Weights of a small mixture-of-experts language model, trained from scratch on English Wikipedia.
Size: 8 layers, width 192, vocabulary 32768, 51.1M parameters.
Training: a variant of Muon for the experts, 4654 steps.
Below are experts of layer 5 (counted from 0) of a mixture-of-experts language model. Rows are named router (the router's row for the expert), gate (a neuron's input weights, with its number), up (a neuron's input weights, with its number) and show model dimensions 0-191. Each number is 128 + 24 x the weight over its row's rms, rounded and kept within 0 to 255.
Before each expert's rows: a language model's description of what the expert responds to; "mostly gets" lists some tokens that are sent to it at least half of the time. This comes from a sample of Wikipedia text that the model never trained on.

# expert 5
Description: Periods, commas and closing quotes that end a sentence or clause in running prose, especially after quoted titles or terms, e.g. ". ," ).
mostly gets: "\".", ".\"", ",\"", "\",", "%.", "\")."
router [153 146 118  67 107 111 152 120 122 108 129 121  90 152 120 145  78  88 160 130 135 103 104 183 133  99 123 150 152 144 148 137 108 118  85 117 161 120 115  79 118 169 119 170 177 127 120  84 103 150 134  92 145 164 166 151  98 144 122 151 112 130 168  86 130  83 123 120 141 126 112 130 160 129 144 119 117 166  96 160  94 113 113 132 112 144 140 138 129 149 120 158 152 141 109 110 153 111  85 140 189 130 146 139 105 112 107 173  93 107 138 120 156 166 111 144 118 131 159 118 146 134 141 132  86 123 144 161  95 116 109 123 159 143 163 158 108  88 154 159 113 138 118 135  98  99 106 140 151 114 125  92  99 141 145 118 119 129 113 116 105 124 132 128 140 159 108 124 156 156 127 155 170 133 112  97 135 127 155 137 169 144 133 135  89 138 129 168 116 136  78 122]
gate2 [169 107 133 137 122 125 104 102 108  99 197 133 114 151 109 117 141 121  98  99 125 135 188 109 122 134 151 114 126 135 223 186 123  97 119 111  99 123 118 120 137  93 162 138 105 141 122 152 126  90 115 127  96  82 144  97 147 125 133 149 180 120  91 127 117  87 120 136 136 125 145 190 136 128 170 127 129 140 138 128 111 136 113 111 131 121 131 118 105  94 101 146 126 149 138 142 126  96 152 161 135 122 142 133 110 131 142 139 119 111 127 132 139 199 143 161 121  88 141 125 121 143 119 109  99 123 132 157 135 158 138 101 121 176  95 156 173 108 107 116  93  99 101 103 146 120 124 134 110 139 159 156 145 111 119  95 136 103 170 142 122 128 127 144 155 178 152 137 135 150 116 104 138 123 103 182 155 158 103 153 112 118 101 134 160 158 123 115 117 160 112 117]
up2 [163 149 133 135 102 152 118 128 144  75 135 123 118 130 185 127 170 110 135 125 153 164 119 132 151 110 113 114 176 114 119 119 135 111 104 159 138 116 138  95  94 134 125 105 149 159 125 133  84 130 144 128  91 144 133 108 108 141 115 132  84 143 109 120 108 122 152  96 106 127 132 138 105 129 143 125 119 108 129  93 109 134 125  95 147  90 111 118 133 126 108 131 170  82 139 150 144  95 167 166 120 109 113  87 138 159 114  93 119 132 112 138 136 122  95 153 161 164 148 110 117 120 131 155 125 109 108  58 121 109 150 103 150 107 130 122  87 132  84 149 140 111 109 135 107 130 175 172  98 123 131 115  94 116 113 126  96 123  94 149 146 169  89 118 113 157  69 122  91 146 170  85 163 108 152 114 168 116 154 155 121 116 141 106 130 101  94  93 132 119  79 162]
gate3 [171 149 142 132 105 170 111 131 138 124 132 136 132 134 138 116 116 162  95 171 109 154 152 101 117 124  93 165 101 135 156 138 123 142 147 137 155  96 107 126  68 150 171 115 138 105 141  91 157 132 149 125 106 172 117 183 165 109 159 113 132 126 102 121 170 196 113 127  80 185 128 108 133 114 128 136 135 115 119 154 131 151 145 168 106 104 128 107 120 120  96  87 186 138 106 163 127 164 127 137 109 115 112 138 120 121 158 101 129 143 117 158  95  97 115 146 131 110 104 100  85 163 133 132 108 161 116 119 145 122 145  65 123 109 163 129 129  93 102 132 122 126 117 105  87 163 109 158 188  73 124 115 124 130 109  92 155 134 133 153 164 130 118 141  92 116 107 133 143 126 131 109 126 132 141 124  96 151 125 137 111 143  98 154 130 128 108 147 140 137 113 135]
up3 [ 95 113  77 139 138 131 127 114 120 100  77 126 145 160 116 118 150 138 140 115 103 174 137 121 148 157 143  98 147 135 127 134 143  98 148 156 140 129 131 108 138 113  98 141 158 129  84 118 145 171 131 125 139  97 142 116 108 146  91 125 122  94 105 166 151  74  96  87 128  89 133 140 144  97 122 158 119 142 159 127 158 101 127 116 180 149 106 109 135 134 186 117  97 153 159 132 136 146 103 141  97 139 106 130 118 107 109 118 127  78 152 114 145 105 119 100 144 144  79 100 118 118  91 121 166  95 125  94 111 135  83 152 117 131 134 117 141 122 168 120 127 138 135 154 153 155 109 130  71 123 128 110 148  88  87 154 139  95 132 147 144 110 115 130 173 159 135  94 117 127 142 109 132 157 166 133 128 122  42 101 127 111 109 134 146 151 119 120  91 125 160 149]
gate4 [129  90 128 136 100 122 127 124 200 107 115 105 100 137 113 138 122 132 133 115 145 130 145 157 130 157 112 118 111 115  90 106 109  90 174  94 155 116 136 114 153 164  95 131 129  98 129 135 150  99 102  87 123 137 141 141 154 137 117 111 120 150 148  99  96 128 160 103 121 108 121 117 130 137 109 158 165 125 130 128 155 108 122 164 139 105 100 147  96 150 164  91  91 132 141 119 146 138 107  97 136 155 146  97 142 149 134 145  99 152 101 191 123 126 142 153 104 105 140 132 126 152 129 169 112 130 140  74 159 124 103 127 129 182  96 140 105 128 154 166 122 154 127 118 128 169 158 128 158 136 134  88 135 203 136 166 135 139 146 141 128  81 107 152 105 127 170 107  81  82 119  79 131 143 114 131 182 159 137 122 132 156 155 143 114 158 150 137 133 152 143 121]
up4 [118 105 112 129 157 128 166 121 108 186 188 139  95 140  93 112 105 134 129 139 110 114  97  99 152 149 112 115 124 119 137  99 168 137 130 171 110 110 110 116  73 147 154 129 153 121 135 129  95 177 141 118 102 135 140 122 111  85  99 132 116  79 110 141 168 130 124 134 129 128 112  91 144  95 119  99 147 106 120 102 108 122 121 111  97 123 138 112 109 139 114 110 132 135 135  99 121 113 108 168 114 162  81 142 120  95 136  96 109 141 138  68 150 164 118 183 129 125  98  97 141 116  87 144 126 141 143 170 124 101 162 130 146 117 158  96 144 145 146 120 111 119 115 107 123  75 109 126 112  86 118 173 130 104 147 158 158 120 127 116 112 154 125  80 129 139  90 122 163 124 121 143  94 143 156 133 121 120  78  91 106  94 120 159 158  73 146 105 135 119 121 111]
gate5 [132 151 196 101 134 136 129 128  98 129 121 151  68 120 161 110  93 171 123 147  76 124 135 136 136 164 120 115 103 123 106 123  62 129 137 121 119 129 128 145 117 140 113 116  75 162 105 154 119 108 112 165 164 142  81 121 152 131  65 166 161 128 111 138 119 116 169  99 121 126  92 104 145 119  91 155 113 176 125 173 134 166 146 127 154 147 158 169 111 101 113 119 130 156 115 128  99 129 113 134 142 109 129 104 117 179 131 126 104 138 158 143 134 138 149 155 126 124 112 109 119 120 149 144 123 112 140 150 109 106 133 156 149 181  93  96 137  84 123 144 149 150 157 141 106 151  97 140 133 161 140 120 143 158 129 138  63 129 145 140 117 148 125 143 170 119 144 156 142  92 118 126 133 136 124 134 101 140 108 103 114 127 133  92 111 128 156 167 122 107 108  81]
up5 [139 139 121 163 153 129 171 142 109 114 127 123 158 122 127 138 168 162 134 113 128 123 158 138 140 127 137 120 117  79 140 115 164 125 141 119 113 105 107 178 125 129 153 122 126  76 122 139 161 130 165 129  89 123 177 143 125 168 190 160 119 126 117 147 162 134 118 133 135 149 155 144  89 138  93 123 134 128 185 131 109 174 152 154 123 123 126 120 107 118 160 150 125 130 175 144 123 158 129 147 138 166 131 130 126  28 156 116 168 142 115 128 113 143  70 105 139 142  91 129  78 101 117 126 141 148 117 131 110  96 125 129  74  86 110 169 128 119 129 128 154 127 100 131 118 101 179 127 142 153 115 152 100 111  88 136 114 113  91 148 139 140 129 105 118 130 129 102 103 165 118 106 124 128 160 137 155  82 126 120 121 123 141 111 160  98 114 114 164 122 135 146]
gate6 [146 158 138  94 133 154 126  90 142 141 160  83  76 147 148 150 105  86 122  90 126 127 124 131 124 142 118 112 157 134 137 126 160 154 114 107 154 127 107 150 140 122 158 109 109 194 122 109 102 130 161 127 125 135 110 134  98 134 133 121  81 108 220 134 121 143 142 114 126 155 141 143  92 150 107  88 128 128 155 105  98 132 107 162 150 147 146 115  90  98 108 148 130 102 108 141 120  74 160  99 103 130 122  86 109 107 107 170 108  92 125 125 134 123 129 177 136 117 120 155 145 102 115 176 124 122 117 143 136 112  83 160 124 111 107 117 127 121 159 130 111 103 141 143 141 121 141 113 131 154 139 132 104 137 126 124  57  97 110 116 149 114 119 161 118 150 150 133 127 143 130 162 119 191 110  85 116 127 125 186  89 118 158 105 143 134 115 120 158 135 121 106]
up6 [132 102 151 129 136 115 145 154 151 146 145  99 110 123 125 147 130 183 122 127 124 153 102 101 134  96  83  93 143 114 134 172 126 156 121 110  74 127 140 134 136 144  84 134 157 125 139 137 108 144 110 138  72 138 117 119  77 112 123 135 113 105 106 124  96  92 136 123 104 143 119 123 163 128 130  89 162 113  99 125 145 140 138 129  97 114 151 110 158 152 132 116 118 159 154 136 139 164 138 119  73  78 170 161 132 119 128 143 128 149 108 141 136  82 136  90 148 121 181 147 116 117 169 105 102 163 133 153 102 145  76 134 135  97 111 148 112 120 174 126 134 109 144 154 140 147 145  59 165 104 130 126 101  77  91 103 154 136 122 106 105 105 161 122 100 117 113 133 127 104 143 158 166 139 100 124 122 128 190 149 118 107  84 134 109 145 124 102 121 121 150 126]
gate7 [131 131  81 119 141 142 138 124 112 134 165 174 171 129 108  98 102 132 105 127 104 176 111 148 100 148 103  87 173 181 109 129 108  94 139 113 116  81 174 116 146 151 122 170 114 115 102 131 182 173 152 106 112 126 155 151 138 108 116 168 156 124 118 149 119 112 144 117  53 165 101 121 197 110 119 106 129 106 114 114  99 129 115 136 139 128 137 159 168 109 128 156 119 135 106 149 132 183 119 113 140 116 152 147 141 134 125  91 164 168 102 129 158 163 122 125 131 140 144 121 124 131 136 104 134 138 116 133 145 135 105 143 111 127 148 158 122 119 134 136 116 119 132 128 139 126 142 135  94 104 133 176 128 149  88 155 152 157 108 111 139 158 137 121 147 149  81 156 164  98 122 149  87 104 149  99 150 121  90 119 151 118 142 144 143 137 153 142 132  96 172 153]
up7 [141 113 125 160  85 133 104 127 133  96 102 114 131 115 122 114 147 120 127  64 144 122 177 131 140 104 147 111 111 102 138 131 159 150 167 175 107 135 138 107 135 135 165 114 140 126 145 122  81 144 137 155 177 121 147 135 175 150 143 119 129  87 141 104 149 171 104  80 129 139 175  99 115 120 142 109 142 148 141 132 126 100 137 145 120 165 109 135 118 149 175  83 153 152 138 132  92 126 128 170 108 151 144 116 120 156  75 152 112 107 109 130  93  78 143 135 128 130 129 130 138 141  91 138 155 146 164 124 105 169 135 126  73 136 100 125 105 140 133 140 150 112 141 120 143 121 143 108 104 101 173 106 134 140 156  76  89 130 118 145  88  87  96 127 123 115 129 134  79 154 105 148 129 102 120 105 138 147 119 133 140 111 132 113 181  85 152 153 125 155 101 162]
gate8 [146 144  81 138  93 132 135 114  94 134 147 132 105 136 116 165 147  86 138 182  92 140 115 142 165 135 118  76 133 152 107 160 113 155 112 145 129 113 115 135  90 133 116 138 103 147 106 137 146 106 118  92 101 107 164 133 208 147  90 117 152 129 137 113 152 146  92 104 139 107 129 134 134 118  94 161 141 127  93 125 169 131 122 132 134 110 128 139 135 130  94 123 115 114 121 138 131 143 119 114 135 176  80  99 151 108 120 147 128 115 130 102  95 116 159  99 130 135 134 127 115 148 139 101 139 139 107 117 124  72 133 109 138  86 116 179 122 124 144 105 101 113 140 131 110 151 135 140 170 151 117 163 138 159 131  93 110 147  55 141 152 143 124 109 156 108  98 153 159 139 127 116 138 144 116 127 116 109  43 170 129 105 190 116 127 138 163 116 101 137 105 119]
up8 [161 144 116 107 150  94 123  91 167 126 147 131 156 152 110 119 118 151  46 144 165 132 111 173 122  94  91 122 106 128 127 129 131 112 140 126 160 154 134  79 144 148 129 175 117 142 173 109 130 145 106 121 143 143 161 178  78 127 148 114 108 137 105 156 124  97  90 107  97 131 143 106 177 128 111 170  87 115 146 129 101 102 125 163 136 141 117 116 158 105 144 123 128 115 105 115  88  97 165 128  96 130 117 119  97 131 139 134 160 137 134 142 118 104  92 137 140 150 130 136 128  84 110 172 131 139  97 129 177 103 143 125 112 147 125 139 109 102 142 179 157 180 125 101 110 134 127 112 122 107 119 135 149 161 111 137 126  94  87 128 141 178  56 134 111 102 154  97 161 111 147 138 144 130 137 129 117 121 138  98 137 139 129 131 122 152  94 111 151 145 138 132]
gate9 [125 162 103 130  98 133 142  70  86  94 134 105 135 127 154 117 127 117  95  87 141 139  75 138  60 155 126 107 133 127 115 102 148 131 105 100 160  90 146 165  94 106  88 126 137 144 100 108 101 145 120 122  92 126 103 105  82  89  94 147 114 119 189 126 128 107 129 150 144 112 106 143 119 151 116  84 181 117 134 147 150 129 128 150 180 123 146 121 122  81 148 143 154 160 118 144 107 147 143 146 151 107 117 132 110 114 123 130 117 109 135 127 125 143 158 125 123 187 142 135 156 141 125 110 140 114 108 130 165 122  87  91 109 108 127 153  84 130 136  94  95 167 116 127 167  90 159 146 132 104 133 116 113 154 125 148 120 167 105 149 113 152 117 121 101 149 116 106 169 146 158 132 125 131 147 115 110  88 115 145  80 131 107 104 106 127 144 149 114 147 161 154]
up9 [ 79 133 153 131 191 113  92 105 129 131 124 107 134 148 146 110 154 140 135 101 146 109 111  93  65 126 105  93  94 101 153 124 147 101  68 132 149  82 129 131 123  55 140 111 156 105 144 100 106 136 124 140 144 142 128 124  85 126 115 117 125 175 152 121  82 120 136 118 142 127 109 116 133 118 122 119 183 101 118 120 144 144 141 110 138  99 134 108 138  84 106 147 153 157 145  89 125 175 134 132 138 116 143 130 100 164 120  76 133  95 134 152 143  98 129 104 113 112 136 117 128 150 133 108 132 158 136 100 151 124  85  89  91 128 130 120  82 152 167 102  77 131 138 117 136 109 156 147 127 143 129 120 106 115  99 145 128 119 132 148 145 117 168  72 120 119 132 140 157 157 177 141 119 134 120  83 114 105 121 138  72  99 127 128 141 104 143 101 118 149 141 126]